{
  "num_hidden_layers": 12,
  "hidden_size": 320,
  "n_experts": 32,
  "experts_per_token": 8,
  "d_expert": 96,
  "d_shared_expert": 0,
  "hidden_act": "swiglu",
  "moe_layers": [1, 2, 3, 4, 5, 6, 7, 8, 9, 10, 11],
  "router_score": "softmax",
  "normalize_top_k": false,
  "routed_scale": 1.0,
  "balance_loss": 0.0028,
  "balance_bias": false,
  "router_bias": true,
  "init_std_router": 0.0286,
  "lr_router": 0.00146,
  "num_attention_heads": 5,
  "num_key_value_heads": 1,
  "head_dim": 64,
  "vocab_size": 2048,
  "norm": "rmsnorm",
  "norm_place": "pre",
  "norm_eps": 1e-05,
  "positions": "rope",
  "rope_theta": 10000.0,
  "rope_fraction": 1.0,
  "qk_norm": true,
  "attn_scale": 0.125,
  "tie_word_embeddings": false,
  "parallel_block": false,
  "init": "normal",
  "init_std_qkv": 0.0259,
  "init_std_o": 0.0,
  "init_std_up": 0.0259,
  "init_std_down": 0.0,
  "optimizer": "adamw",
  "learning_rate": 0.00143,
  "lr_mult_o": 1.04,
  "beta1": 0.95,
  "beta2": 0.95,
  "lr_head": 0.00398,
  "warmup_steps": 265,
  "schedule": "wsd",
  "decay_fraction": 0.307,
  "decay_shape": "linear",
  "final_lr_fraction": 0.0,
  "batch_tokens": 32768,
  "max_seq_len": 256,
  "doc_mask": true,
  "train_tokens": 271000000,
  "max_steps": 8271,
  "dataset": "wikipedia_en"
}
Below are experts of layer 2 (counted from 0) of a mixture-of-experts language model. Rows are named router (the router's row for the expert), gate (a neuron's input weights, with its number), up (a neuron's input weights, with its number) and show model dimensions 256-319. Each number is 128 + 24 x the weight over its row's rms, rounded and kept within 0 to 255. Numbers have three digits each.
After each expert's rows: "mostly gets" lists some tokens that are sent to it at least half of the time; "comes after" lists some tokens at least twice as common just before its tokens as in all text. This comes from a sample of Wikipedia text that the model never trained on. Tokens count by the router's weight.

# expert 27
router:117175079151074108125115144167165098132136144103127127121121052108134121136147137131124139097103116134144103091131156087102087127102133152121163109118101159134116114125100087147143159134079161
gate0:116120102138147146077138170149112128099114169146135142148143146143129149136127130090158147158153129112136149088103119146151109089155147117139103173131126146172127110111120102113075146143113146
up0:127121134134135135177148135145170112128175155093112087133151102144125107104130139116128126136130149159138115136118078171101184114075135095111178126139115101128169155145115160157083163155147161
gate1:136168115167157193103155140123137131077109099156132137079170169139123140131100134133127106145132143132129090100142087144171105139146131122151107122165095104130197094126130106109129183123127134
up1:110106123118125159061122110088126089143102130112096142143135098118097094172131164125110132134125130132114109138107128089130126124150079138137145148112138145113144108117142092114110109119130139
gate2:118115088115160116148114109143099120134103135074116112132099127151120077174115122100155113168161117129124149122126172122138131063141157104139079155105148095148137133147123176130100121138115149
up2:140130135134139082115154129103113117092146162100151149114111124160122111096101138093162153144151153118090153118124136130129117119110176121145086189118114160074161125109150171149083132116111141
gate3:096088136119123157127135105121075130147125089114116121107163093117156077116150123125118138119157085153091081133158119134114113110131130134154152136134168089153090175124118159159161156139135112
up3:142131082127136106117132139111116130094198144194176146149098147136152175122124134113092115114119106098157144110108067120143138156145113122137119109114077152120139093112162142112069139124112112
gate4:134107113135164111133137113150124122128154137117145133111125131140159133134129125117139163130137096150138095112162082115093147122174120072147160145146121112119102133079157116104096097140115104
up4:141095105160179077137143099123128095103137160128145112139114129166116141158167127105126174134113116160133103144156107115111157111119148124129161115131118087129138158148151131147095093151109106
gate5:154099121129148142169113197122093076097125129165131174136110133117140157115116119108107115163128115105163096123141113138137144135135132139152097143137103161102137158147089159089109148119110120
up5:121128158169110143143170146126139095162105095148169201122092128125139144102127157132137135104148153153147144159124166138144103125121160164124116145131123175139132129105114142102127137133128128
gate6:138155123114165104151128106151153091151180100118109159121145099107164148111098166091124109149152142150139097183152126167101140137172147127130125151122154070148182147130119141132109098093127122
up6:162136142112144116137155124170156091169160104127097161127165106141164164105108151082116084152142140149144114155101087178087148158194100144107114150101133099168145149142143149115125114130108139
gate7:085144133123150144158141115157114123170161088121130150136128147179152140054091125169086094143146140121119125129114133166099131175147131138100168132137098160112126124094131128103158121143141097
up7:176096147136150082114124128129132134148096167148135116124135112130080139137154145146123168158144152079171142144138127125129137095148178096163142104116152091157105136128130128112142125094129139
gate8:143124096101134143114138118087120154121129118100115131113128130077114116090136165126144158112113082177120203160138136178160086138184174099113148078139109129169105139147112149105100109141130059
up8:146199133094151138145137114120158116134127147094132144132112128127093122100142102132195113147140126119114118135113176135158119129095111138130129120093136147105159140137097112153159111158150163
gate9:130129148147145104089129102146160128129150141149139129072091179164105200146132118164123095114099155120146122107123107130115105175158115132112160088144148151137097115089152131118122132165118142
up9:141080118120164126125128152124166082097125127094127111115121135082149156125122124139107127143138157139123151172116122158155062083096119140157148114120129111071132123114113150153101101101106147
gate10:129105117153122119098128137096127100109115149139132132127099132121141091139149146137165124155071110138161105113163113116157160120187168125136132105117141159108085118127125147168166123126130109
up10:114107095111122136105125139093135125117150125150171115089156120123110120097127116131093111137166126140059121069108086128145136146121154115112145141116102143141155147118124104135153134143174115
gate11:151193134127137122181114151138150128131152154088109146149119124107115115171108126141098138169133137155143149149125166116171110114129102122092117107144107114123099107084140153110129132109132158
up11:175123118139115140125125125151089068145086110138100143080097093126157122144085133147108154102127126121124189151137176106116103079129075099104128148090152101121138107135134155114123137140086083
gate12:126156140164198159177138137123093170104186115095176108136139153116153128096118142146134094132140118138120129174147116150127120159136114121122119132188173165131136111107139115113133062132147130
up12:080124125153160146161142146131079134123148113085115094162135153120153143114129134103106105136127171123123125198142092116127166172120098137146094150152091134122112109095148137133130108142137140
gate13:092097124132136130097081074127115092153120133119150138137143093140140123137112125110074153096127102124111109130146085126126126113155121123131140163100136106166142121195127088160108133140116081
up13:183125121153134133177166146127121090176130126128112153149160131106134112125160141143136105113133143067115141147128165136151142151095075113104148133103113152137143133098119122108149079125185155
gate14:130155162139116171163152124154138193138112135121117115184144158124134133094159127141152113140085069124163105133096130124119150154090120168147142140191171102173108135133106149178162132079142081
up14:128109129110132101107077153122149117081109175072147137122157096140115172148108110103122142142135127116096164131163129129112125123155171090135129123085117094125131142133125122112096137160111173
mostly gets: "The", " United", " American", " other", " first", " South"
comes after: "\n", "-", " U", "ed", " R", "T"

# expert 18
router:127134147119092148094138084132106123139148106156144123141126152152109126107150131109154138119110098142101134152136124139150127176145108154120127127158103159103123074145131096115143110131169129
gate0:139146126115112134121123092131162149119110151145113124127131172125112122188157127143145163134129095108100144114128179164102132154105119148144145159147139113137129132118118119110119141143119110
up0:113133129164130168108113138161128144151106183117152123106126139114116143156169120150151186134167106132094126076125151169127107157102126155145150150162174110112109110141108129146088150133115122
gate1:136109140116105139164110128160123146169138145106132129122128166140084124126194098087141201120110107119140127112093156152134155173143115137151120160130137107124121114079123149115143108115140132
up1:107137136096115162136161091147137146136099126128159153128083153122171084130127132150095198105097116107127084152134138132125139138207103130135111134123123105104159150126030167164148163134173139
gate2:124149119080144124139129126145137143110141142119113124108140116118108099081126167161093134161139100086121134151148081149091123105120125123115114126102111130122113108084089119107185169130129131
up2:153130165119148116105120114133149132106146128122148106098119150121087123063107058126111125173102158100108148098116133153126142145112119149112150112115105177138134140136131160100117148120154145
gate3:089103114152136147077116149130124151148138109109169133134079169077161089121110158112139132174139148126112108110117132074117101095160109132148104156151128142112186092118116158091106118145128108
up3:134120133110134111070110131138133118123165122118157130097116173100132094093145165075163158155081157114104127109115148093133130121125102125123151147170110133112179148130119147116099101161135124
gate4:134129104160113157141150118147124121125151132121137156103144129119117134142132155120104103095203112126108147123136128152117112122108141141135114130109082104096165155098087112130129157120113137
up4:134089174111109103151106152121142127156119118097104100145083109122089099132123108117136175129065146118113127121127125095114142161135100114136126113139157137157110117138181133116141109102141118
gate5:088113142102119104127143119130141149160102071098115145125132133130140102088111144127127125137116100122105100106160171093090121120127130111147136124165135064141128134070118137130112144093106119
up5:113126152112117135119136091123139097152123120135137130124139148135159109074098158156145103134131135127089068142105122125098104131097113141107149116189112142144185160061102112157113163112147133
gate6:150149130161117149144149085118132127140126146080093111109111142160122146085171108131146211173084143149119116160093136131127119110124137138110128150134153118132129139136117106135163155114110092
up6:150106131141116129113158115138186127104145123091150120168114097132077095147130091117120146135115157129154145148114115138115131190162131134133115152136141122118130175122106145164116096121154111
gate7:117092116151130094194163108115082146169135126133106098093080091133099133142121125167118109134110066126148140113125147127128140125143098110132129100138119136141104121147139129115186090128124110
up7:140185095159096118111139127160104130148125163184150110125087127164122148168195132080122098111127137146116171139067141153114136179131131150098110116106088144115117153161141110099137122146128136
gate8:133110113134167140180144105140142129129126165155106136114073152139144161147107135176150122156123104130179106124135099124151116124149127103133164115116114128136134136118087095129160172117084159
up8:054166179133135098114147145171124122108108130108128172159128124111119099122160138050162153159119134146134101142103101109105136125154121116113102194118115093143149151168123156162127107117146129
gate9:119102134091152119126108138149100142147095124137152115134115156093120172083144130108098184122098128137106163116152162099116155099106157118160140131162106123131124076140134153113139161120126067
up9:131125122149117098135120133107080170140130104145125098137117112113126210145138120093074165104124082118118187118142165139152114099099164146136129098165126101084076104148161112139153122125091138
gate10:158079185093107111161146137158113144123147120205128130141173140100124124109133134132093098110159185140084095156115119132137160170133089115123131100083111140138140155111122174084171113126144136
up10:143068124114098134166125152180132160126123139134137131162162149102121119090153129125102109145145172141125166141111089137102101134140107162131131129068136133128099137093100166091108125122118143
gate11:130092162100129121112159105123112094136126123124123130126148129146065087106119133125120082113123166138098124144139092158147118097154094102116098135058117103124127105099163146086180126125115133
up11:138104097136089134112127104099115091086111085125131175157130144096074114125124116138135125142118136114130124138109102129160123128126140122146081150171093149125152137109151130126119165142173080
gate12:147144140139114100084110099129111077112090131138098120138139105139070134119115083119108154099142125134154126125118137142116152138119130103123134134153107102108098119139088115147121143158089117
up12:132132135136138135126186089165131104170131138099112173142141085125115087131084160164131132163088089112156107145141129146125160090181119142105132142097160141162115139157113121145143139106163141
gate13:081092140192132091146114157140144150154120129111115168101129103072108130135149183178131111093165108121133173109117125135160156113159137107127146154129180114144100125141159120147140147094123161
up13:100126099130158080088113140124102124163123102059129121171140117113070154149153150147141114079115094118120126133150119147142126124135157086153169090098117089153129152111164128137178128081143121
gate14:121140156109098125131177117122119179111148105154093130080158117148160127113078140173131158138114112110134135131134123136150130125144143129146145147070121122166086131126084163092154111118133105
up14:109179145151129132138112120139130157145131092151125126143087115126140129139138097121111131108129155157101122136123178109155109104168125162113122122141124104086140076131116132147082124105129134
mostly gets: " O", " (19", " her", "|---|---|", " Cup", " Her"
comes after: "\n", "-", " ", ":", " of", "ic"

# expert 22
router:114139091112087112154139126148119133116148149130121131167090145137121109174107108148142104132109087139146095146122085174125135135134133099114166123178144145161136121135120124128082131155176135
gate0:116122152165153155138114139163146179172125144161170133147135090150088164139144099157134119154100144135108156110104106148088116138107098113150135116140145143140128142095137102103137119118126120
up0:123141121139158138125141151104092138181147150154129181095142087130142103105110123111178140107159185122092095133144145147117108117125143147163133123082113091136185147127123077129124183096150129
gate1:096121155140079130146116124094165122163142146109156126171121147129141117143149171107111119174115130131114154087118166114128147153144160131128138154107165145145150114126117143167168123140146114
up1:093136126152114143101104099143128128104110115122129127125194152163131116092125108125150129160142104106145126111135102102128152125157145123119150096127105122139132107130130140115119116089099110
gate2:135171139196168131137122161107183142118140119131114137140144099100105168107114159147125123098123134092164120123147102137082131132131164119134078122041157069107148122152107156096141150139120184
up2:128147123155121131110093112137133118140106108127118106126149083143122156081130143113102144121097085154113072123133147070074136121153119131195138106093117134151121129133108185166143131129123128
gate3:122186156109150162074108107125160120134145126102098126116119123115150121141105086076130120127123140150132129123120137129140115137178113125140129132150104145091140118058128136120125143180130130
up3:133174109131121137063138092170159109160106135119119118111089138142106097125102123127114121108110136167167126103126121113116074134135098137129130144094090109129151086144085149165149150170143099
gate4:074117099149169144097116155113121122089127131139148132148119144111128122123157136115114125142123150106106133149133113110131110118136145117136101125115126130193146122083112086090114143147136152
up4:149158136062128130157123096125144127124135140061131139112134093149116151123147097164128149125156133149145107129116135115122153114144129165132150109130100094082112170157150134158157124125091119
gate5:125175088104111129117134132120153127094111117107142094101153149094152113096135131144104113105163132119150142103103142120122134135113153112117126132137135096133085065089119124114128082175120091
up5:121159092123141151112120117171125127128135143155115156124132130164136108117129122131119142082109144142104094094159116077137117134136109136133121089108099153094169149085115121116136146124123127
gate6:110126134097128120148124143085148122109099126112110123099133156104164146135163113128174147128075144136132140161132188133150125125148085133118150166089152120089129168174138116114146074100127188
up6:147112107134141184128146146116069122127145102133124149130182144133106110113152148107126140111136182169124123118122119158128138143105123118156133124157126121126120147102147113101103153106147143
gate7:166096150125160140127170088085132114141132137116093129137140165121127103146077132124136087117145126134105141151148148126109128109110141126155132123121148132192122148164141127091113126131105132
up7:121158134134118120105112151128129151193128123123114164099137093090124157139097125137150186119130110143163094165122174078110133103139139147113118058138152188109138144135111090164152113136144131
gate8:151094095114116128100095163141076122104095156152154130113136102127158161138129135101089152126143096146153123155130103162162132139130130111146112139110131089073106092128154129158133143140092078
up8:129127116126106175088110132156171131126151119101131139105152097160112174103108158103117170191140125168173098124106091122142138107136082154118109134103087136156095141102191152152117120132138151
gate9:189080123082136117103055166097137152142128106113135125122144124143140100121142115182125122130188135159158156131131094111115125146129132089136125067124132128146095130100149168119112118123115121
up9:115106084125094089144150162155127121112124097138084122088112103112110146180097179105082152100170183150090131164126108136078139099151147095126099115126140097083156122094200135097134147178141154
gate10:161131174095126097112088092113143119118124105155097147130120165104138101140093136106104137132152139118161115122145153137166172101122139120154116139178137137110127138138165130121090127160146164
up10:110108136121140142130141140120145108072158149095111105099118128127102138134172129152142173127121117154174140145116134121141147111154112125137132102154193104128107107094129094115172153108129074
gate11:105100140118134148102145131153113142107129167113117100140139122095127123107090110080157119148137107144136112110139136075119143121101112122095124157094137139158150146109122136138100133145110143
up11:092122113121118128097145136108129084127131143162075073141120149105115151114106169122117161092139109120108097120128115170138165140138142161109168176138109097094069139113128143177127140140173168
gate12:118142111118126156142157141121107125160128152139137132131115127089156183101120154118145074128150120116135124140111116118132131143139154110135093185145114073123143139091160090132138139186127114
up12:181115129122102119096124130105130120112113099111132099144127165181116061139069111102127120134122102088110131127098127144120082107096102180145101114131126109116139085106162112114129152128125146
gate13:105151185065105138136185108111121148152164146107143161142137066115131126143059157140064159083113134123116135119137130135135130115117122119121101165123114098172104136086130135151157174144119101
up13:086120147141130077138114121130130141124170111110099114127100120114119139160136141132123139164111114135155125174138156191167132117153134143141106159096183145136123152097102148112151105118156124
gate14:100099092155101157108129122122121108155098147147165129130138166181154137097130171150137164103140080108146136097155138182082121135131155167135109108134132124103143114137143140135137121162146135
up14:151155126094130067123151115106120087152144108120128140149150125098102127170130135122143107130119129141145126135151120125133126136164114102141101080109117142084137142131131112094092116159116101
mostly gets: " st", " ex", " di", " tr", " ch", " mo"
comes after: " ", "-", " (", " E", " \"", "n"

# expert 6
router:089174131143136122091133098081133113157141142128140126154076107161129119131078161109116118128152109140148104107127106094118110121156134156130094127135118161109150091096116172154130168157150161
gate0:110120133106101124190119112148110153140084119114134138126113136109108134129129070115064171105111112124093148098128199125148155138142144120142150107105130140152128135118117108121154102090080117
up0:073156101150128158079103079159134137118135099159146116161148146129131143094132132103161113137140159154096126171142113170135134113111116150137143111177134105146164131117100142139094170138155160
gate1:132143135130140105126103139123115115169107097120117101148134116103087133125140061138172112129134114057141118107160100122122148113130138139147135138172161131154096138164140107131137104088153098
up1:117118102099137155101116140152093124132159095154090119135129141085162166131106110149134149132108137107144100133129124143107135147155114142155087185108094151143101099130125130113153109135114135
gate2:108116131122086102137109132144141129117133108135073117083150149104122136080131122128124139121046125112105138130136153157101161153111118148178181129122142116143126148143133122131082114136141106
up2:093153150113086146135105103168154090114152146147151122092163150136140127116111118148157105109069072132107112101144124135136161151118131144170217113106132095147125166186146105141105123148154136
gate3:119108115085123132095138133097109144110123105123136119127122110124124153150114158133158127137145118134165151127154145141132120103174135110114084148112082116124104090110109133096124178128069143
up3:111133132153138131118113141103153122115145179193154106133123197135131117068141151149138121156191153128119162130116158161123150148160134114127113101176157122102112104115140147118126133119146125
gate4:096112127078108157141141103135144143121148055133140148159120130080127115110097118086123160124110080130124127120116144120138165158149112128143098122138126125139160128149097092124156118084182090
up4:108107143090141172116141078130137109134147086105146141151128120119133102072101093124131165148098081127140130143137158122184109116147126143148131102063122109110139157120116090137149119067150116
gate5:115161150132103135149071107133180125131116101140129150138160124104140162141160124098129144118149138179096151125132152135151133088161143162151102098140154129119119087125123148158152127149142104
up5:123080116121148110103186164118086148112126142104125102128123125149126106117085138142129097126114135066150088119129095131116109154098097089103153153136104111123125160107145110114116144114120134
gate6:154119096124136111139128115152145130120116110119086120104117138124121125110158136110129141132109146155131127129136115153178200152116187166135095144124078126151126109120128101117134165157163118
up6:126125124128124119179107132160140115139107116118147126116137120127115163100165149079112142136125161197113138096147100124091112127121146126161128155127104102147145107099153148164104157159171107
gate7:111134124119125187130099086146131149119103120123121036113130146157156132123107144089100097149156120103091145162114115157099129083139150107126109120104114095127128180139106149174156128091122137
up7:109090099148127130098116140128141103118131140107128119129164097159129107127126135100155112122094149131097126121115145153100090110110150139120095148147127149106131124121114169149084076110129161
gate8:136093164128176102171119137148130074174091151125129142124112100096130118130164125191122112096097089135160126162121102135124149126128110126112112149096127151123115128074130117128162114137108122
up8:141109138072139131105122149108124201079154130090120101145126118136104095139099153086110184133152150120120158112093134115119120124096139135138109119167103107118128110185139136151150119110152137
gate9:115140107111141142128105150096129173111124114127077183063120159151120143131113114137124165122105191120133162121131139124117139102147116111127124159081114104154173110119105164056132140128066159
up9:089134122144153181125137106136132134135110120161099162090161151100140140120161118110109159135149128160140096109129138116105131156144100121143182121128095133157112151142075091110107171126095105
gate10:103153148109094126147127144100115132142100089157103165134130147115114127101126139184164106147085116070140126156132161168117156084125130129136139136120141127138129124133145123146145144110133122
up10:082117137156078110088139150122143133107139142133155146119160124126133130116123180135124114193116106085117138127114137122104145108168152154124124162134136122147111113158132173162141139137102165
gate11:190125094154116154143129154111163116148119142098122107153128144137170096152143121149144086129110153137133132141087111130111118154137123112147101127127114127140132147133130149145112152131143102
up11:146153114110177125149082110141143096103129145126146097132094118089148110116140130096116129126118149100118153117116108150151117122133131184094106099161091191104141126144084105151092144078143132
gate12:147136124150169124118139127115180123117127179116109130125125092151125122145167103130140126120157122131179140106102121122137153148126103126125113131180143092117112140125169115157148120099110120
up12:095128137157129154153125124145077134135141118157139131072115130114152139091093141100102134100132139136102079102147139170126190124163136096119139167107125145116136109085131104114109128122142135
gate13:143120120134168126171117140145143126131139134128121169096091158103125129119135122100097108094141112131107136114134141150177151102155125108121118176113105141147109143138142118115085141141092122
up13:126098129110131136100146143086098109116154142119107117125109148117180118094098136149164122123159161067120094124145105080119081137128054129140096139094122122097127175103110118124114109138112152
gate14:130125097106113154138125083131124103122140145114114136105109103120150122148133081097135117093136082083128094092141126140150113088156123140135125153192136163132128148128131079160109128073133141
up14:131058121127109151164092142092116141130098167142129107116119153141138149127202123144110150111129088124120140109159110114123125161127113107114150131114162129136123123114151139124102100133098136
mostly gets: " O", " pa", " Po", "),", "O", " Pa"
comes after: " ", " E", "-", " (", "E", " \""

# expert 1
router:144166161139120140129104122135107119137144118121200135162135161128183084147114131126094155145131098123131139108130133180128104153125136147144146138110165124169152162146088123155117133126159109
gate0:083162070128131111143124126157128102155141161095122083133082101112107130101105101097091137122138152111130104161115153126146116128126155149172112129094121120094137095177122133123143115110132101
up0:121142084147140119161138098117116118162130180153137108131102129150142102114164117118130147063180139134101114138143131124102124137134146127124148126136140145130153148155127152129108089134116076
gate1:135194143126147139150131146139146123175143118052122120177151124125109114178139138130157115130111116094177121116132169117141116156118163163144135120097129099145153169138121111122127109145099113
up1:116150136123130135145152085130110144144096143081156126134140176082142110133134117087144093145151105112096144124110194120112088125094180164120094140100144157110181123136119170106104111113154147
gate2:143133117126152137137128097138172158165116119158110129156120103094087150084100169176071122131143110127129149156115120144171107135176131121134105112124141133092149081099157125104144135097100177
up2:103137114155089075152155162162156162117095129146064145077113130121115135129137162143108118121120117133182184126148113123148127103167136129142094139162147152083110093086140092116122147118076109
gate3:139084147105135140138116104081103121095143128123131107153100107130126131145121123097186144164120111138162116135093154175142145128117156152107107149162119136132131131131127096138172132154155145
up3:167119124138153132147151125038149078171115090118136161109103127112134129155139187133125163122105126124143167135106139121186123114116145132110071119064164147097153158119153161130166126135130145
gate4:053123066135113167132101131157109123170144152118131156106109136112137117097165157098124117140130132157106112158145138141119110128156092159146131142156099131099139112113127132158102148143134160
up4:139117100145146144139114159141077111168157121124130162145103118131099127084147135087103131135135117144103146135130150126153111134141085116114160146167108080120111137098142139140132150150130131
gate5:125109157067142083135159121114120144112140125090117136109142063155142152144109117123113129151056151100114154149143136093110151099130089138135143112128110128100091157141158147137131138083129166
up5:115202093140130158128135168159135139130149129115150124131120169103117131118087078068125129113147132149092118081115075129124120152126139109130118138165134135098186109116136127120140080154146117
gate6:097133116147096135138127151138160169139082123128092156156137156052096162090129135168089094086129133104092120153156131138151126117138124119160132115167129150127130137093129119101150134151119129
up6:121142100133096120134098081137140128181109138135131117167137182107160149091113125210082126102126131139124165185126150172149126114183147157143144111125141122135115130133111121118134141144077106
gate7:128118131159168098133152139137129112119156129134152152145104089111170104108107134103087107117142104166089123117134103161195106139169122134094106104165145131078152109131131111159115147097135136
up7:163119144115081165128150128104124112126170125128173140131125125155185157114094115091102171073131139126164130134125146130090140117135114131110130082106118152122137152120138135135147114165178120
gate8:166094183133114120124149087083136141126146088122134123131049150114144143172095155144138098116119103136166155167121143168168144154115130128152146108123139157138126145136150133081147122147125135
up8:175073134122168094071141117076124134172119093140136120116103096139119105125153154191113170136112098152122166166129122136163114127140165162154123106117129118146130093149116153136157099131121153
gate9:128107143147109141117116144159125154144103133107160098101129146101120133159131119120110130117147142148122160098122173103135120111106139156171092137109122143086150140182112160125125145140115205
up9:171130140119158158127127168146148146141147138145112123135132133087143166109119162143054059140129084117112169114117117124144091157075162133150154146174098140172151117145171121140138107102087151
gate10:133138107123134121146115104137188126151107106110094130082147109108176123134112107106092129129141091159090125125107127140146129109073112128142153155082115153142121126140128131095123124119135120
up10:147137124172115134088173148132121140148122144136192109134153157148116151124135167127148106135154140123111158164128151151152161137132121156105097152145141103117080114143116123172108145168094119
gate11:138160101110101124111160139100115133105097108117125126132121102139174176121047116130146142153105146116172134131109125164149128127138155148137102163128115166151124152134121140097180141156143118
up11:106157144131120129136127131131123126134099130133108174140112113143148160078119147163096143114117115140167097179116107180117121122198176185111140175099134145116075088125125147144100162129130149
gate12:099100121130126134125167137116081149124118146122093121126141122131161120093140155164133099157161120138105091140183114119136097141129198133135149130105142117147080146112138094098135124140130160
up12:130151140154153124117116186141117117142145132145148121121140138110175132114168174117094105115172150128102132150132130112108152111151140131101123151141133126134106136157162113115163145165143110
gate13:153137095137094136167077132134090164116145098133126097089121115138159134169092123078087117099157104184114142092136106165072155123125111114131120123137095139104166107100144127120123149156138105
up13:063173112138135176113088079131099137169105141063107123102140113125120141109105101121146138164137157103120180157117122141078112118183137175111114123100130088207101121140089130133163158086117136
gate14:144152086150106130095110084088140104184131098102133114104108107117088104139119117110103157109135130149083125091136077102122114113105117138111142097124113118132133154135147164140107108142169117
up14:136135088158116080117128110083138141151142093120116126131160121133100150136138104145137128122090160108108197138129137123097082126141139095145107125135130136108111153111126143122102090143131142
mostly gets: " his", " a", " their", " her", " he", " but"
comes after: "'", "\n", " re", ".", " \"", " ex"

# expert 15
router:129139163133117158152127108161145092165164120143141134167158160120130121103136134092089127129140102161109110107117131134114115151126143176123144083197117127138132147149082111147102117138110109
gate0:106143174149162119111127103166156114121122136122146134131132190138099150123127153154143099142117126121105107138100095147154127111097171101112103139143135134116113148099150120143142103132130130
up0:140084119085131147144113137164106157134139112104154111141130086148154098059120078087110113105155146159097129117108102158107122136117147110133132184139062124088151101135139096108134128155143128
gate1:164117136093139147083114155106130191114143170170170086136135204159116125167105073136139106149145137092112160084096118134121138123106124128127068190129115135144107091128156169085129107161114099
up1:101147178130103147112128122128109160088078154101118099090114136171128087187139081113178148139147157149090151127132095091105135114094115114138107159124151141120125109179136117106098135149075155
gate2:089123121130137131120124169102131111148139081131127103090117133134189096100118149170124142143145132138135149116144122110135134122174132148147140071096099121105166120132125142148097107089106155
up2:166121116110124115100071064118098161121093159166138169132155093112119145157137141114143129153120123143106091131122122153163150139073155113139150164128145141136125150139132137114138155107148102
gate3:126110149102173136128132115127118122110129105121123104113154096131123118107127110143114154109112108112154139094157132098095153105125139116135104143120135138149133110133152123178138139118100108
up3:122139133102116086141092111168135095076149147119140148119094131114097143202139170110111126109123117136140112143140117097121131123140132144128132090145095155116110109122129111164131135108128111
gate4:124070085127106123131146129116134124133154144109137142158116144170111158184133139103122136168143136142076192155097143138143139162107145139155182119086156116161125172130147128096109113143114139
up4:118126169156149109084117117108158133140130102182135115120120169148145136084209115122155166106099111126093149131094105130187112112101159127111145125168127126124086142129120105134131160129150133
gate5:134150134109124147126122108092111130121115084107124134121143088107176141116103128160154141139088133113150151137131080113100123080146144081153124112081150125154114128109159164145162134119145121
up5:119085144114127085151122111138129110078139143095112136087068127079113094148117127095126101131128114135123142157173198136122163127154149136157124122134122146111144135133116117130073105096118136
gate6:147121142124109125152133155124156133135130119127126128152136135143130173120130147106112149132139181113085129105198132149165148165138127139143138108121140154098110105137159154055209147131165137
up6:156110158101128130128105149148150181144172151128130130117103116112144147112129117120147208125170162131113136127137156177154122130137141141139142095116157145121130158154122145084137148120165118
gate7:142149142124147131163151147119127166137137116126126106108153109158130126129119160140122142150107114109174147109147114140152133127111121122090128114141095127098126131099132090151186097126133134
up7:156126154109110093166158121106146082125108113085135167127112156130104132157112148081123129157116174137147128118157080147091131127135134151116137091119126150147170160145131121138131111144125141
gate8:128142108119176081073142096116166133131131115131161117108130150109115132116122140124122121129101117062110163181144152163142134115117101140109103149095124142136142130138136113156107130159139125
up8:139125111107142165147102133120146157145151102130117087138126109095106136116131107054079162121105164144112162086134127073100153143123103126093123172205131138104159124140130123157109150167150126
gate9:103109129177128096130154076136119179124129160138122145184139130119155111156129144115085105077127131099137102140127135151120146108124090076092091138135114091120092134160166144110201118126148120
up9:105156157097124137149110133101124075095131157135122160118124131139163090152121145132142137113156103150113123140133138146095109148166128146129109142084163099136168124148110078141074097106135108
gate10:114107118145139113075155119128107152126084161087112117162114143091136117191132104114145121178122090077141124154107089125111114132092130122141116150077189088130075145125151121147125123150109140
up10:148117182127164181140135118128130133085141137155114119158154134120158125137086073170124131158125069084143094125127162093144128127105118116122133126118154144120102117124153100172149098119113124
gate11:117154114127127154114115108131146157128054164135109148103160154107121163126099116125121146123112177116112136127138167155151129108103122097108097159140124124112113142062115153093146136116156123
up11:109184109113135153123152122128096125177082109143136119071149100123116151146121114119117158137108137140147123103142116147139138123090151124130092155203129167142058124119100148134136104117180154
gate12:087145161127158127159144150118142096144160103107131137091135118175146114138119133122104146115141129128122133087108134137143150123132164119097119102145145143095136159102106116151154107131122163
up12:144129155148152102091132115153126102144126155129123146106132069125142095173158111196109144107099123102131147145102134110131102172125127143114166167084143106117104127128122147146119155100138157
gate13:153111127128171112129109135111109149114129137105144118140131106134087083138133145133164153148091136112123128129127112103178158098114116087121150159139170078103097119147172144123147134148130124
up13:096111083108089165156125109154122144086127162089136156125130116147107109140114148145136149139111100129175085078129144147176163149091116121112138132161109079107102122143097088165131157129138101
gate14:092151105099098136101060117122157088109124115142140142105158153137114112092154123101130148112128131117114113100137137110104177124123115105134146131140110198102124115123107098117106139154134105
up14:144152123105087129133072112137138110114116132109124122131125199128109135107161114083155165089115103111098118133132193104094134155128125125124145123087114151105131127148112166082108122141120111
mostly gets: " the", " The", " his", "The", " their", " its"
comes after: " the", " of", ".", " in", " on", " re"